config.yaml
d_shared_expert: 128
beta1: 0.95
lr_head: 0.00709
dataset: "wikipedia_en"
Below are experts of layer 5 (counted from 0) of a mixture-of-experts language model. Rows are named router (the router's row for the expert), up (a neuron's input weights, with its number), down (a neuron's output weights, with its number) and show model dimensions 128-255. Each number is 50 + 10 x the weight over its row's rms, rounded and kept within 0 to 99.
Before each expert's rows: a language model's description of what the expert responds to; "comes before" lists some tokens at least twice as common just after its tokens as in all text. This comes from a sample of Wikipedia text that the model never trained on. Tokens count by the router's weight.

# expert 47
Noun endings and plural nouns after the or a, especially sports team names, such as Buccaneers, Texans, Hawkeyes, soldiers, cells.
comes before: ",", " of", ".", " and", " in", " ("
router:48 40 66 46 53 61 34 40 39 55 48 57 51 33 34 63 47 59 73 37 55 61 42 40 54 50 37 40 71 40 33 58 50 42 61 65 49 55 60 46 44 52 36 46 44 70 54 40 29 46 32 61 55 50 50 66 61 60 45 48 45 65 64 58 43 51 52 51 43 58 61 47 40 35 59 57 55 71 42 38 57 44 28 58 51 46 50 49 46 35 49 50 64 65 43 59 41 63 48 35 43 40 69 67 41 50 42 46 61 51 46 53 43 41 76 47 61 64 51 63 51 57 55 53 56 57 55 58
up0:51 59 56 50 36 58 46 62 52 51 29 37 60 44 51 45 48 43 52 47 55 56 40 56 48 48 48 48 56 57 62 38 57 33 49 56 49 50 39 51 37 46 52 37 46 38 32 46 38 64 49 41 49 70 49 43 63 46 50 51 47 67 43 58 49 58 37 36 43 47 39 40 44 41 54 67 38 57 51 59 48 51 19 53 47 43 62 51 38 46 50 47 49 57 42 63 55 44 47 32 42 39 40 56 60 65 59 56 65 62 48 20 43 42 57 60 81 44 50 62 40 65 49 48 42 38 61 51
down0:47 43 43 44 62 41 41 34 57 62 64 49 53 79 53 46 54 37 52 41 64 46 36 59 39 47 53 55 50 45 51 61 52 65 50 47 46 33 65 37 54 49 60 58 54 65 48 57 47 51 39 59 64 54 47 56 47 29 53 44 50 46 38 59 61 55 34 46 49 48 53 45 50 46 29 50 61 41 46 46 42 53 43 41 46 51 44 45 50 54 59 43 79 58 57 51 56 65 23 51 61 44 56 61 36 54 39 49 58 54 58 45 43 58 47 65 47 38 34 34 57 46 30 45 60 38 41 50

# expert 42
Pipes, semicolons and dashes separating cells in football statistics, election and discography tables, often beside zeros or empty cells.
comes before: "\n", " ", " —", " 0", "-", " 1"
router:41 50 62 27 42 50 51 60 54 60 52 35 37 42 68 57 37 60 45 29 58 58 40 53 60 29 32 49 59 42 40 39 45 51 36 60 46 55 53 42 46 61 39 42 46 46 62 42 49 39 40 47 65 43 28 53 49 32 43 42 44 71 63 57 74 58 58 50 65 51 46 43 51 60 41 47 60 70 47 50 56 65 31 51 58 69 52 28 47 45 55 53 45 58 38 39 46 46 44 47 52 37 52 47 55 39 50 40 39 45 52 51 46 47 60 53 47 52 60 49 53 63 55 56 58 45 44 43
up3:40 47 34 77 61 63 63 48 41 59 43 54 43 50 61 37 45 62 46 47 47 45 58 39 40 35 34 52 50 39 32 46 65 62 63 61 65 57 50 48 46 30 41 37 30 52 40 59 45 32 33 51 55 56 46 77 48 48 61 53 42 54 45 66 61 51 51 68 53 49 64 48 49 43 46 54 41 54 53 42 44 61 54 59 46 45 48 45 60 53 54 74 48 35 60 44 45 39 34 62 47 46 44 72 34 47 52 37 60 45 47 47 52 38 42 54 52 39 55 37 53 57 36 53 31 41 58 47
down3:61 60 63 66 50 70 51 53 66 56 56 60 46 58 57 30 41 62 56 63 60 35 43 64 43 60 50 48 70 25 34 56 50 73 26 56 51 45 40 62 35 69 48 50 55 36 50 75 51 42 50 47 48 40 32 43 40 53 35 41 58 58 50 39 59 51 57 44 29 55 59 43 52 47 58 47 57 50 45 70 36 47 41 57 48 45 60 66 55 50 58 48 49 55 52 54 39 50 39 57 32 59 40 46 42 63 63 76 50 55 64 44 58 40 58 65 45 56 58 41 17 42 55 38 48 53 50 54

# expert 23
Periods, opening parentheses, colons and line breaks that end sentences or follow section headings, such as 1724., (six, (BEM).
comes before: "\n", " The", " In", " He", " It", " This"
router:36 45 57 68 49 46 52 48 52 68 47 15 56 48 52 40 26 40 49 44 61 45 43 49 61 38 43 47 71 61 43 54 40 57 32 47 61 60 65 57 41 45 46 52 52 46 50 40 46 50 35 47 56 40 37 57 49 50 66 56 56 43 59 58 54 60 55 62 69 41 59 43 62 57 46 38 63 48 45 39 49 67 37 59 52 58 59 34 49 44 50 56 46 46 47 43 56 52 29 49 33 53 62 53 64 58 57 46 48 48 53 65 40 53 69 72 60 50 37 61 57 42 39 42 56 39 28 53
up5:38 59 46 46 51 43 43 32 42 40 62 59 53 58 53 58 63 43 40 43 60 31 48 57 48 64 66 61 35 59 33 54 56 41 56 32 50 62 55 52 43 57 54 62 51 36 48 71 51 41 34 36 65 64 47 40 52 42 54 32 48 64 44 49 42 35 51 34 48 49 40 60 57 51 37 28 60 35 65 43 60 60 49 50 65 58 56 25 34 60 38 47 49 48 56 61 69 34 50 48 38 59 52 68 48 49 59 47 52 61 53 55 54 35 34 71 47 53 51 67 55 68 47 49 59 40 59 60
down5:38 48 54 52 51 62 56 51 53 53 47 50 56 49 56 42 51 52 70 60 66 53 64 38 48 48 44 48 48 45 46 55 47 56 60 53 48 69 52 51 58 48 38 44 69 72 54 66 61 54 42 77 42 42 27 62 43 49 26 39 57 59 50 58 49 47 52 57 46 40 34 55 37 48 42 81 54 58 62 59 47 41 47 56 56 60 47 54 37 43 46 65 34 37 45 66 55 66 34 54 51 40 46 62 44 51 44 62 44 50 47 48 50 50 65 50 43 66 49 44 50 51 56 69 54 64 38 39